Below are experts of layer 7 (counted from 0) of a mixture-of-experts language model. Rows are named router (the router's row for the expert), gate (a neuron's input weights, with its number), up (a neuron's input weights, with its number) and show model dimensions 0-255. Each number is 500 + 40 x the weight over its row's rms, rounded and kept within 0 to 999. Numbers have three digits each.
After each expert's rows: "comes after" lists some tokens at least twice as common just before its tokens as in all text. This comes from a sample of Wikipedia text that the model never trained on. Tokens count by the router's weight.

# expert 4
router:474452543515461519397490552493513511535529496549485532536468562477393532465552471517555448517484513465442432479520510498413544549475481489476523489480549532545521457463518502495466442511518517502470472485468531518548489499530420484481519493484487530539529478477497477503461489499505425381522491516457491516449462495502502475514429432585500464442523457529499482477462513549540485584465444534513522518553525529509455510443526412568506460471550545490559532451525512504522491442516460440437498476539464472559439552462460626499484475482521490466506565573516526444460542517451465515577458469534440541458569517541465490522499512511480468470480499479475552488448456545532490480500450583534504482535497588571506531519490524589428502539476509464465519490504588591470457429529501
gate1:541461522455573435504481548470478467430397495513506590538492517531442466475551483531519489492462469545516472470530444452595496535480462468435523501478489565466538476510470506504520467539431485442424438498538523491474549447527550499519533473399500542543535546544549483480498484499421533479506533492480534385535477468528449488464528584503503549538464530506484545503510504450498574483435484487513468518517555553496505485488480462532467512469501448535479499452515543537524479518464595444551523502469472528520544537555465504471488526562506495476557505432469575539444563522535471491550456593552534464510486516517516505554515474468551524414413467512448526508500543488584523484501461465465430436439446508502490523539505474499512496488466507527546438562485410434436520489448481
up1:528506521539444527488555492446513573505521499541495415484544452490458573502514576431447538429467504495485522535478576521477447541549439467562496524570482524481466519441602555527533523498496575465518523502531466471491464470508445417556452513498471407501482486609462527450480541459504567520530488524509468523513488534462476484488423529523507547455484474529431469487518516537458507540487516528532505514568563477528443500516411453518469541530566485527563507544507459516441517457486425510425440505503503417532496432451519521455487540520536582476483495588559488473546503488448528509457397487444448504567483428513509446505540490550551515502452467510488514528463478502513558491452474477497529587524558467469492500434519493465480495545543516500476488554475518532504586495515479
comes after: " |", "|", ";", ":", " a", "N"

# expert 0
router:462464498440442426424504487496503446531525440545452489520524482517562545445483546471466540552542508470492491494528487512538469469490546517524545483523474510501524543501542454502442512547486455463526542492551464565547500484537480451533544489508430480548493482475500485481462514543442527564503568530493626524507454451475426467433503514536516512452494535501550456508488496497485435592475459508592498587542533431460544550503468496524546506497530472489529499491623471479542571477472480440593540535491509487467447437493536484544447458470513512511485498540509530407530473456502537506484534545532479543545556438584443476470484445540512472528499536500477509546479525522539519475524475527492507538478452615589572437533445474534443485463563533448445527455534478494476534559470530
gate0:497548483481451487540544539436508512497424460466495429514512496507545515532502564467486493506488524440435563463519410517457516450484522488518515480461571515503531475498470522521491524509398503476414485524549623560479474543517470508519536457480430462517415552504506541445459524480605541457581462572475513560506526475516582540515471489502497502467483506435432573466460518487432518487454534490505490490528582473517444558572544447468561498515544499472459494498485471550462539557609503517474452510500444467540499480550489496486535511491524436513441472472518491501475466497463498585432482550517447502435482528570491483566527488435489512500476536517483548523529491505447411461524526527519467435538521466434457412501515435529454477455531463515517497517493496486419524538494551
up0:494476504429540521446467541488496468540491449506532506489470490480471434478497453526495525525495512507512449520529544482459496489428538495471466512460501552520513532527556526474428509554538468533508480516465422426496518527543523477538495536529464515461549483493459510524526466543487511509536523410537434473474489516454486528509555521540530512531558482564558447485540539553468484545549467524481491551580522497428551438532426490531469547539431418509498519533526479484533461512460504481492524498511507509473431517443550496530488432469451549434480520587462474479501497513495479397522520472483519503566526523479520528452511528580479439480425498490528436438411567488519494550536510472463462590480561506490536588521488603400455550608474541519556522447521487606549514448538461
comes after: "\n", ".", " |", ")", "==", " ="

# expert 15
router:608542450489553468536507553540488471536536481588501483506517510479562548554455529514524475582508447499528514493549539449432514524491472513528472568530472478434470556491467495502467502529502490539486523532512557426417511461548477508552487482475433497468507476501543472507475457422471487505508585512538505491524514483543488483470461469549484501502510511566524518496457514549515549588462548472537536481541474509460448479508517550559509485529491426517450456535582474479465513517518431453468419519535485488562430440537511511522448411443464442514443434510549474587483507541523524579494493512440533471475499574441482487463508528502505562536490557501494514502505482505481477526418530540474519496587546466507440403516386423506521569512462502470486511554516555503515472594539473
gate4:473463547487512453497456503446553487450494510481524518529485504513473503539522493434510531495534473583497543487520539471484571473470516525533502452542477578459543442559553452516498484481529544431502507393482466514518550469527509525503473516458496475536494513507480477487559463493483500542531503527500481463461481445458504469482449471480479447468572514493465467557601555584518552565570539471578482491475496443470558521495514535533497506415541462485505420515483503516495564447549453447458492546471515433499529436455525475521546483505500480454510490486540414393501590508476501500468530480505508435512488534487424490475445515473538545463522561504456504464494521493498557507586452561402482577478464628501491554594473540607482428543483488445479531472533538520520491506535498
up4:474473456466492461544503507497550525487480437504512423442495464435518563554508482464507468514508515526501565544430541500540540438453546464517471476515481534446510459546543503526574454520532577445574458477489461478521549482561499532528512444530474512458534476456473453501486433486483474481478463563540561495471473486474523518535494408475543420536439545551509499605451517448447518584508511524470439530526490441536561553495550525433542538469531532491519460537511461457510496489531378479409533488522484460520476456485548524545503507487523471500506487487534441511461596546462461483508568458464506512546525473524505541433432484489515535497496551555506402571428583468490512498482449499472494494535486610511436498537455508541504504523499482502555409552520514545499474467494541
comes after: "\n", ")", "3", "6", "4", "5"

# expert 6
router:491475516549516555519543435493497499491416488541503560547472472549451490464428437522463469530502488431498492430411477503517453519545432499521460456497596541518512435479550507492505558495530452525547562459528536518474521494481500486486487543533543553507519494445540539544531483515494496525499502549469526490451400528433523479520472450547464521535510473521521529471618507461472464523446510477477477487516574434545536502495558470523445434485443443485475510494451504554487425465513464547543486475475485570459510525460458544475522541533467500506547519490537551432536545521522467487556548504451486440517438441540549563564529586523482492509473443486475488446531534491548435515563534475468534538535468562490530593561557515480413462460458524482540532556448481497458550410446510
gate1:444531527457538479517465505415425469538467498516431481499499457508491486531412518497548477457492504495502472447496499510523535543513534442472471502430568487482509544554409530493507510523490457403530542495451472496455542543547493515515439461454419519548443427520463512489504521570467561528520524515464456433539518446514559466516493562537471520546540505481474613509510415562455579524511484517431508457457559449555423469468529492500483463496530517539477490433513458506512496430458524524477444566549445500446471446487506470507461503455470508517426516457457485509488487447500449436554545529534510547490507463568460598537485508508524533498497543520514431517443493505492563453565522575459450453552466487595478505446526531496529530541538488512532475490502577456521470506559548
up1:462503506480548572588474457501493511513510488492546531592487646480474559514562406463513449508475461550468480484517513551512595499512504505442535502510473506468410541601502614535468501428543507574483474477462568472437492505498448526533527483483423504518571544467539533561457532513539504518489529470472470557507501504430557493441490540539499539531545473518471524576500479587554482499480527495516495475486556501535452506430519476450564482493473405571561517452583529424449454541524541577484505472507513483469517491472547453465511505497499505540544470464500481492477474443510491519492459438537503499513461438539551478430528439473521480543480487497459509458515474499523468534556459441540528468497501519478472442521495530475527517519602536495522495515489508490427459451493497
comes after: "1", " ", "9", "2", "0", "–"

# expert 1
router:560482549488543552462509509490467506519373512514472589544548438526466496514455523516495413530476511437460461497448483542542451518605457503512483452486531521478508541485548515479490463518460506557525531557485499555539499510495465424505573519507475462494579512459489571495468517462442550395550504554499483485482466570508458462584512506479539505521546512465459578422486458445489547481447588482494457556501525472468450497533478502463482460584532501522457531490485471500587585553549485508460475530508547485549484476512475550437532589480539533510540544472465538555490525483538480530534475522483518464477445509538467419532522553447492452562465485481501497444533477553527521533491578423473475506496498512525523555489520533457414426472468469501459495452460500481516570449519536
gate1:502544493501507469492499494512595450476516539505500481504504495614425480508523599500518511513451458447519483468506471470514433454533560499506495531531523437396448519532476528453495484595523545511508582559457636538512500474524566505423537500509466568431522560454521473490492479488546537484479435531492566550487500502542485579455492457561448499457383458500508566403482467520488594487422510531523511508533478443506574543505491478474493477500488470527565548470506562513461518464486483525499535475487497430545489522522490500533513434524519533529482460483443460558501507492558467512461540465503465478442473497535468471442467483467561472573524523464574521487446485504539457513454473473495525527517509541510454488506450482483536430521472447531536498441546490437508525516494596
up1:463497533481471524393532518579471518504515461530424485469615518505484469466483496484478471522404502586493479495491507537513477502529516492476423548436444484396520490499493505558463447525453480447499411439455512486508531504517568456481479476507508450480502517480441539477492556580490504473484572510508466450545496518491500521457512447521484416531544512547462534554431487496484555538481475534488485511505469528476474484510513507580466517439511460510396440458494556491490457490524492464470541490479474512442554482506560485504544451464462564488479512469526521493441479533422596510467496495467401394516547444551470529526515552468471500432477536499472512474531488509499501547504527524482582507527483422508562479516460488461442480504561477402491490492451498542427451449527408
comes after: " the", " of", ",", " in", "-", " ("

# expert 10
router:543445493512526465485468524481501455479528474522499592516607528514567434500534492480448524460504438516514470554541460418455516503474444561562442515470444502493546518492533486521601469558466489494527481552476544504449505495479486505470554508524559445436511530474573526479524540408452516470433476489473545500521529488545551550480494446470527539540514543478478434541586507504482525496542560486468477546499520543539488475461536462454582482438477473487471481483499508496561453459514550487480533473498531475498432527445481477561484423438467500499442449464505493493474463528416562511485508451510565518534507473599497494472499463489524563460557560515538497526546524582467557557539513489514534503503497507478476434539480564501487480600518434427424478445520524462451405458443475
gate1:434513495405442490428511560491501457552459458481420541453472528551480463429526528504471499509472503541467453479469488498442511519582496562417513511537554425508475562486492497513399516503468487479557503457567567414515495549495523542477519532484524508529514427470495535462445523517524499439478480536497513405490513478502516447474524494474560480505494491561519525508533479544457582561584461480492488449465494438471495474545470525539533556517440530550460461524476565443512509419595515525456568398527516465466503526454445554506465542512557466508495495532535493534496522472456531574530425462492548483426468462534542483517455518502453580505487536506578496496502441430484524503574464532474476496532491429496465457506458529511432512465486442514528514544508518497433485449534479
up1:467530504407559445497510487502434495494463573546488514512562481543564479519501470426506501527514426485518504482472402481536445609562526520527492484532528448529456511522450476465498573467487500479541559518512581538396410552500488479492504473487568537446509441504489505566453538563555467508479462441505561473526480527495513540472548472549505483443555529507520505528421471482416537485507431520507557497465546524491547451480510469482522500550493538514523446489538609463529472491500529523519537446487448504534548466518483550491478544503525436504505502544497432485470483457522491517504494474487529535509530453531500475547512515582462462520575431536499484553514474508431518486444568511450562520545494449495506402484475498486481499448508495439471460509578527450463460445556619
comes after: "s", ",", " is", " was", " as", " It"

# expert 2
router:507546474589493498516463498460474547482541484443468570487449593495423559558497478577485525462438528468470518489458463572452554562471461534472513499444550561445569458503493454536528491444521487460506490429489517568448481507476483576490484502503477614476514547546614512519477543456504532482538489458495453501446505550570473477487521540533447522463523521476518495534512528462473473486498524506548464482483453481531486457535519561463448457550468542536582448468425570470463480561488502544496448501447512478455606500565497428515545510511503533481532460468479505459501514463523436525522475513483453514499493480533572484564535491465583517492493418529519492561501568528487479510495454469490491477490510452496524533548532444470464552451597532526566464450529454566513576500480483
gate1:599539495460541423472503480499497492568462478505420565471503566482444499629509502479492463523492505414559483542530530442514513550526468469487482505492573472509508519510463527479560556452488531424452533466473520536466534496493484506455550563478528512500495492542527451452487479538466511439472472537436494612622467496526543508559489500523495483491556512466538515511463533495489502427435548519562514542459424444471483545512500506468523439550521481500457498557445543487524510512553537479520506535457488503491541497548557496543506480535510457436524506481461489523468525535527551521507556429467604503484491441503592513545419448489496516486434536451562484490473516496435493522464501519392493451449565516518488484431525468510494600453524474519484434477466540486546526515459452
up1:419464548481468497537450490530468531492446459527500474572481500543527492503507513493483518474431510500546520596501492446546521477465517469526461511493452488470489535531417473476530472543518536485540528489544561513521557476489513486493488498501431501600479522558571473488477515434516455527568476469440541476517458489482505477530450504453521471489423451577429417532434521454524516444495505438478513468484564479436464570470544526484455537488526523459611530525467549482480489563517526489465480439573480503528518493504527499468413559420536522518551455506540545501432550438528430398465517475485540488531478527536524580513517467546551551515475451552488391526569448489524568470539478482519502526481509509447535473518498441512528401522473471423537483500505504572478464502539455
comes after: " the", " of", " a", " for", " The", " an"

# expert 13
router:455457489556483491487480506481497517496515504484534531540477466474383521488513551501533511386494501460538453479528545490529525396534567485496503416476487442547452520527516432514570516488489488515548513484468570539433537438497564583495516492508525488530535590477437589544483467529529534513492443459466505509554458432457506475502502483549528479483485460485481445530539553554477535598522447479520503519471568509501509522580460481474470518479532517507529591450476494432465516554491525514492522540451551552461507455530496447553528502480466564499541584452465456413479512457479511483466572497477456527541455449489499526444467486543510514503555557525467464453464481455481448500538521506535488533460480587464496545411513459489413522459502494447529498522498600517594507500465477
gate1:516495474507457390489522458528511487443504469476540492505486558489586491542454498473506505550475491520526483463492488529521445500491443500480507495490530486602473503529464501544481453532534530474561533543522496538622430467487463437515585569500481521497475458530438514577511507462546561476477523469598504504541423502587493505531520466491532452552532575456499479470414497539459446463456560532593555529525483504552473529443534453469542544455505477447528556527449517505516483544522514434542486496486448540471573461452448445497407451518464479521433533467455509462444551485517570527495506460520553496525470536534513484492475533505426544475525469457437528542499500503492529494485481527439560456487592459409479500503514485496569570468492477457475515514524503510465562548498421
up1:498437509510415552475570492509504615499443449446516490578475525511482528547600518513556557449555495525547545486493486511531465458500486514540566500535563474493514465462510486585430500485467559468554500504503477545501484545542513438476518452457529476480424476501511467504521432460480473451494476442511541525530485440629528429511510417471490530497494505503561466438453450529521483544514519482567621503472536476464530460533550479466483504440461531545541522499451433529538468514462525482505487418528511526476525448496459475498429419482489482508512540518524562520491481474479508461557578456510545559542457447473547531495501565490510446550421491485431476466467522463540478526508404531464478497526572461489454552498520491455532541543487500476490521501431457532478479487435508
comes after: " ", "2", "1", "0", "3", "4"